config = dict(
    n_experts=32,
    d_expert=64,
    routed_scale=0.333,
    init_std_router=0.0371,
    lr_router=0.000604,
    learning_rate=0.00373,
)
Below are experts of layer 4 (counted from 0) of a mixture-of-experts language model. Rows are named router (the router's row for the expert), gate (a neuron's input weights, with its number), up (a neuron's input weights, with its number), down (a neuron's output weights, with its number) and show model dimensions 0-255. Each number is 128 + 32 x the weight over its row's rms, rounded and kept within 0 to 255.
Before each expert's rows: "mostly gets" lists some tokens that are sent to it at least half of the time; "comes after" lists some tokens at least twice as common just before its tokens as in all text. This comes from a sample of Wikipedia text that the model never trained on. Tokens count by the router's weight.

# expert 2
mostly gets: " co", " con", " po", " g", " pre", " comp"
comes after: " ", " P", " p", "p", "P", " T"
router [ 85 143 113 139  98  75 135 170 164  98  88  99  92  89 113 112 143 142 106 146  92  80  90 122  99 113 142 158 162 147 134  75 147 145 155 125 141  97 128 126 118 137  60 163 193  51 163 115 152 110 126 163 155 129  66  67  46 109 133 170 104 160 113 134 106 124 159 110 106 138 123 194 129 110 117 105 157  94 102 110 134 128 119 128  75 170 125 185 104 104 101 112 106 142 167 119 110 200 102 110 108 123  38 156 113 137  65 136  60 160 138  87 206 157 167 140 148  57  94 122  96 174 124 139  97 128 136 140 167 128 100  86 190 161  98 145  96 138 151 115 119  70 162 113 159 108 142 130 175  99 136 122 140 173 120 116 154 124  97  90  98 101 171 100 203 156 163  53 103  81 128 155 177 128 129  99 106 155 104 104 143 173  98 151 114 178 159 111 163 167 134 126 143 125  96  87 149 174 104 111 136 155 120 113  88 123 185 143 102 101 131 105 149 117 161  90  99 143 116 116 153 212 108  92 147 136 146 109 114 149 130  67 114 113  93  84 105 101 128 128 108 144 128 112  92 105 166 173 157 136 150 111 139  92  63  57]
gate0 [102 157 172 119 106 123 123 142 191 118  85 135 152 153 111 148 114 142  76 130  80  76 112  83  82 143 191 106  53 128 114 210 183 152 132  75 137 104 136 159 111 137 163  69 147  37  99 137 123 146 150 129 133 143 141  82  79 126 169 159 165  90 104 123 129 169 140 117 128 172 155 135 122 135 116 158 100 181 163 143 118 100  65  99 114 192 102 177 123 133 124 105 137  90 112 145 128 128 127 109 140  86 105 143  98 102 190 163 141 140 172 139 145 207 164 159 130  69 119  85 100 158 154 114 117  97  93 130 168 105 170  91 134 135  89 199 125  85 100 129 136 132 104  64 171 123 143 103  73 126 103 131 153  82 159 110  38 125 134  95 103  97 150 133 124 107 169 141 105 132 127 133  99 187 116 117 144 153  86 157 114 178 132 205  95 120 193 154 148 105  70 178  99 118 134  99 174 122  73 165  81 172 110 133 153 136 152 130 102 126 170 143 144 140 141  60 152 120 125 145 189 197 106 123  94 154 131 119 111 164 123  70 101 124 138 144 143  83 114 142 110 154 128 112  96 165 115 148 138 166  83 107  89 152  93 146]
up0 [103 166 144  91 128 130 119 151 219  88 110 107 119 155 127 112 106 156  93 152  87  91 109  91 105 133 214  98  59 135 100 201 180 132 127  67 121 128 155 156  80 126 158  60 117  55  90 117 123 162 104 159 132 139 120 101  98 134 134 166 141  96  80 106 124 154 140 131 135 132 143 128 126 122 115 142  88 163 135 127 121  88  63 135 134 197 119 218  93 137 155 102 119 107 107 150 106 107 123 106 126  83 147 151 115 121 178 152 131 153 161 160 155 208 187 144 125  54 131 107 118 168  99 129  98 131  94 139 156 133 194  81 131 153  71 165 103  74 105 137 144 118  86  54 155 123 119 120  85 144  86 151 167 114 148 131  67 119 116  96  85 107 164 124 151 107 183 126  63 117 149 131 121 135 135 115 166 165 110 130 110 199 124 178 103 127 193 187 153 146 104 190  78 114 150 103 172  69  75 154 108 178 132 135 147 140 186 144 123 115 148 126 152 143 125  83 142 152 124 137 169 204 116 119  85 146 131 115 157 128 137  64  94 105 135 131 146  96  91 134 107 140 120  81  99 151 122 128 130 153  92 118 149 160 102 132]
down0 [ 87  98  99 116 119  87 116 157 132 135 152 131 132 110 143 148 135 103  99 126 134 198 137  93 154  85 122 135  90 115 141 135 140 111 124 131  41 116 140 117 117 104 140 101  97  74 103  87 119 173  59 136 118 193 108 119  94  54  62 174 102 133 130 118  96 114 109 130 151 138 154  47 109 150 146 216 115 125 124 137 149 135 165  95 145  88 138  94 181 123 105 140 129 173 185  94  92 120  96 136 142 179 135 121 136 159  91  70 142 139 147 114 178 159 147 168 117 116 146  60 129 114 151 139 149 136 128 155 145 132 122 162 169 132  98 152 130 124 173 125 111 159 168 176 100 116 130 128  87  89 124  46 141 123 188  98 127 124 145 164 169 168  61 138  94 169 135 159  61 124 112  12 182  73  94  91 127 100 111 123 123 195 153 139 104 126 151 113 116  93 119 147  87 167 152 133 139 106  84 147 139 133  77 158 107 112 104 117 110 139  92 161 146  85 118  83 100 135 160 147  96  99 149 133  92 145 161  63 118 121 101 235  61 149 156 107  81 125 159 126 121 132  96 189 131 146 150 109 135 145  59 108 135 135 117 114]

# expert 27
mostly gets: " the", " a", " an", " in", " The", " at"
comes after: "s", "'", "ed", " of", "ing", " in"
router [ 65 171 169  89 153 134  86 168 131 174 119 143 132 106 102 120  99 116 138 162 124 120  52 121 112  97 171 158 120  84 175 132  84 161 136 138 141  92  85 155 100 158 126 138 131 180  88  96  97  66 113 134 158 110  85 126 106  88 146 123 142 169 117 117 137  69 135 128 102 206 116 146  98 123 141 139  79  65 103 124  99 152 121 154  69  53  87 165  83 125 141 124  95 160 140 113 123 182  68 101 114 124 107 141 165 149  78 147 127 158 176 127 129 168 150 111  93  74  73 129  67 174  96 140  91  96 138  81 182 100 137 108 135 122 116 144 153 176 118 140 122  93 136 152 189 152 139 197 135  92  61 135 114 134 106 134 144 106 131  77 135 146 145 148 157 128  84 105 130 157 109 117 204  98 115  74 117 107 129 134  76 144 140 130 124 137 133 115  96 151 120 121 115 129 120  85  55 172 183 101 135 100 118  98 135 103 175 126 160  91  89 140 160 103 152 148 117 160  69 143 107 130 111 175 165 135 127 163  82 194 103  50 101 102  74 138 117 111 173 142  98 187 141 122 118 101 199 128 151  96 184 116 148 173 117  66]
gate0 [154  82  59 165 143  86 144 133 158 121 126 122 152 136 129 168 152 171 152  67  82 147 101 129 103 158 120 154  97 128 173 109 119 153 129  88 163 126 119  85 149 112 124  93 141 138 103 117  96  82 138 176  91 123 121 143  87 174 154 209  81 158 163 164 125 117 137 125 139 132 138 186 164 112  80 155 172 108  88 121  91 155 102  98  62 122 145 185 124 140 168  77 151 125 120 119 121 131 107 119 116 144  98 125 158 147  91 120 150 155 178 118 117 158 128  76 143  88 102 159 205  89 136 117 138 148  52 101 134  83 166  73 219 117  47 141  94 154 113 110 183 156 149 126  87 100 156 136 105 116  37 168 119 105 137 139 134 147 104  23 103 123 128 130 145 169  65 134 102  67 183  91 170 140 122  73 115 151 113 121 184 114 184 135 104 102 108  94 159 157 154 120 136 139 138 105 113 185 154 141 129 118 143 107 129 125 100 156 108 149 125  77  90 156 126 108 134 204 136 122 154 111  99 142 171 144 119 106 145 128 190  80 122 152 152 156 107  96 134  99  88 179 116 166 175 126 159 112 168  96 147 191 126  97 134 110]
up0 [ 78  89 123  92 109 151 136  96 108 101 116 145  78 119 111 135 116 127 111 176 227 126 122 167 133 136  95  86 200 136 145 127 148 157 112 103 141 132 150 208 123 136 177 196 146 125 188 125 159 120  84 111 103 166 116 120 153 119 139  55 148 152  61 140 112 120 104 129 108  95 158 125 102 123 121  92  99  98 168 140 197 122 115 116 224 129 112  39 156 109 144 128 175  87 136 154 119 143 146 149 129 123 110 132 114  98 170 104 153 103  94 191 129 135 146 187 155 133 113  90  86 125 129 161 144 111 183 155 136 199 118 216  70  97 120 152 168 144  92 126 162  88 138 225 129 101 140 116 194 122 185 148 182 117 140 130 188 109 144 200 126 115 160 159 116 104 160 110 155 171  81 205 155 109 134 188 128 122 149 103 115 146  55 149 145 150 158 122 150 110 108 130 146  74 141 141 141 114  87 130 139  90 144 153 149 145 137 115 147 121 125 143 100 137 132 165 130 101 134 133 110 165 146 166 132  91 166 141 114  90 135 165 155 142 136 103 201 123 167 100 121  98 133  95  82 145  87 141  88 133 129 141 101 136 178 106]
down0 [114 153 147  80 195  82 201 119 185 128 141 132 117 130 108 149 120 110 103 195 130 149 140 107  93  22 108 131 163 141 123 105 117 175 121 128 126 176  86 158 143  62 168 107 158 135 169 154 164 115  80 129 140 144  69  49 144 104  54 172 136  94 126 102 141 126  68 180  59 145 119 107 163 113 184  88 119 104 140  85 145  97 113 163 139 117  96 135 105 125 110 107 142 182 150 126  89 143 140 171 129 150  55 102 151 130 111 234 132 171 182 133 118 108 155 101 144 122 122 113 104 140 137 103 130  79 149 120 199 145 152 106 118 112 121 134 111 160 166  89 126 103 126 119 199 107 160  85 170 118 147 121  76 161 114  80 171 111  54 130 164 105 153 124 159 104 122 147 166 133 137 150 167 112 116 119 140  84  48 128 132 141 126 149 185 116 125 156 129 143  85 121 106 113  79 109 117 119  93 165 108  68 220 160 141 157  87 137 128  99 162 108 147 151  77 197 138 125 126 162 143 158 129 138 138  88 124 125 116 106 120 144 152 155  97 141 142 163 161 107 109 156 129 136 116 133 147 187 110 126  93  67 118 141 132 154]

# expert 30
mostly gets: " (", ",", "\n", " \"", "==", "==="
comes after: "\n", ")", ".", "\"", "==", "==="
router [ 99 146 147 150 146 152 152 130 121 132 141 123 145 115  67 120 129  61 169 136 128 136  73 146 134  87 193 162 155 112 150 130 119 135 136  91 151 114 133  65 123 126  68 144 119 165 130 103 136  91  89  95 171  24 136 101 158 134 106 120 176 111 111 142  98  88 146 150  89 171 161 160 109 185 104 131 125 112 140 165 110 101 150 143 109 130 105 166 160 134  44 146 105 179  78 107 133 154 143 124 136 111 102 114 134  99 104 103 130 113 160  97 111 203 134  99 124 136  96 156  77 159 107 151 141  75 173 106 160 140 109  68 118 180 124 126 166 164 127 148 155 129 150 113 183 166 132 174 152 141 119  94 129 180  97 133 152  99  76 120 200 119 134  69 207 136 148  83 136  61 162 101  94 122 136 116 132 165 115 188 130 169  80  87 157 152 153 180 100 146 171 118 108 155  95  75 164 183 118 105 186 167 127 160 104  82 151  96 110  89 129 117 115 102 168 140 122 181 100 100 202 180 115 119 171  94 164 104 118 149 104  92  64 114 110 138  87  98 154 159 127 168 113 141 128  72 162  92 158 119 102 132 180  74 154 113]
gate1 [156 124 159 136 142 117  90 129 132 187 120 101 152 138 101  97 116 139 128 106  73 144 104 190 142 126 119 156 119 167 103  69  84 137 112 101 132 154 183  91 145  56 142 121 129 203 130 135 173 148 149 141 129 138  96  87 100 124 137 115 113 135 149 114  70 145 158 120 125 184  92 135  92 121 164 163 245 124 126 143 124 102 135 125 118 101 105 154 103 126 130 199 158 112 158 103 129 192 131 165 167 115 177 159 164  69  56 121  90 126 104 112 135 134 153 157 145 117  71  56 141  94 186  90 167 163 123 138 127 159 124 107 171 139 135 139 146 117  53  90  79 146 177 137 130 114 133 128 128 105  75  95  97 174 131 148 113 138 100 112 126 165 166 125 120  92 159 165 142 117 111 119 155 109 143 133 125 113 163 113 218 138  53 143 119 176 137 113 120 113 139 115  39 127 133  84  93 218 162 119  98  81 120 158 166 135 121 116 120 157 118 132  89 118 155  87  87 183 135 104 138 166  94  86 150  95  95 137 121 147 166 125 214 129  53 124  98 109 152  99  91  93 110 130 178 134 134 128  79 115 119  91 111  89 102  77]
up1 [107 145 112  97 103 130 170 144 111  77  86 151 122 115 150 190 149 125 151 149 173 110 129  99 139 113 134 123 154 122 134 228 144 108 147 161 167  91  44 180 117 182 144 117 102  53 120 114 103 113 123 108 128  99 135 140 169 160 131 128 105 166 110 165 153 117 120 122  98  68 137 120 125 126 124 102  24 153 124 108 118 100 166 135 105 161 123 103 188 121 135  70  94 116 106 100 115 106 121 110 100 144 126 109 108 194 216 117 149 140 140 181  89 143 132 108 160 100 190 191 123 123  75 134  78  75 105  98 161 113 113 128 104 125 131 108 118 150 162 124 154 115 113 153 144 131 107 137 117 153 170 154 139 113 123 122 179 128 170 131 118  85  89 145 116 132 100 111 106 120 176 161 113 146 124 114 130 147 104 132  69 120 172  98 143 109 124 137 124 160 114 127 175 115 128 175 210  32 124 134 141 153 139  96 128  88 160 166 110 109 128 163 146 128 116 222 170  74  71 130 108  67 146 147 125 203 180 128 138  95  97 134  71 130 239 135 137 124 131 125 165 133 126 100 107 140 107  90 174 143 157 146 141 118 161 209]
down1 [149 127 135  99 142 161 132 141 110 122  49 164  62 146 118  69 162 165 176 139 167 105 142  82 101  61 178 111  98  93 100 126 122  77 157 182  78 158 113 140 136 109 169  98 142 167  71 183  97 184  58 163 130 129  98  96  89 155 103  61 159 122 172 106 102 113 130 115 144 164 183 111 114 128 141 159 162 115 158 129 120  99 162  75 201 139 123 129 164 128 151  88 147 149  87 118  57 109 148  55 149 142 118  65  79 115 134  64 133 130 145  81 117 160  95 161 169 118 155 168 124  58  93 110  92 117  62 209 129 135 130 114 131 133 158 150 124 145 109  88 116  96 106  78 139 113 145 147 161 114 156 108 137 117 111 175 137 115 133 157 111  87 132 125  85 115 149 154  82 155 161 118 190  93 121 146 128 189 142  76 153 157 128 144 119 110 155 156  67 136 132  96  90 105 144 141  95 159 143 174  71  93  79 150 150 125 132 132 104 162 155 120 102 106 130 103 135 166 134 103 119 100 138 130 130 108 140  91 107 141 182 112  75 123  47 129  62 130 185 119 125 150 135 177 134 125 152 102 121 109 145  96 195 130 137 169]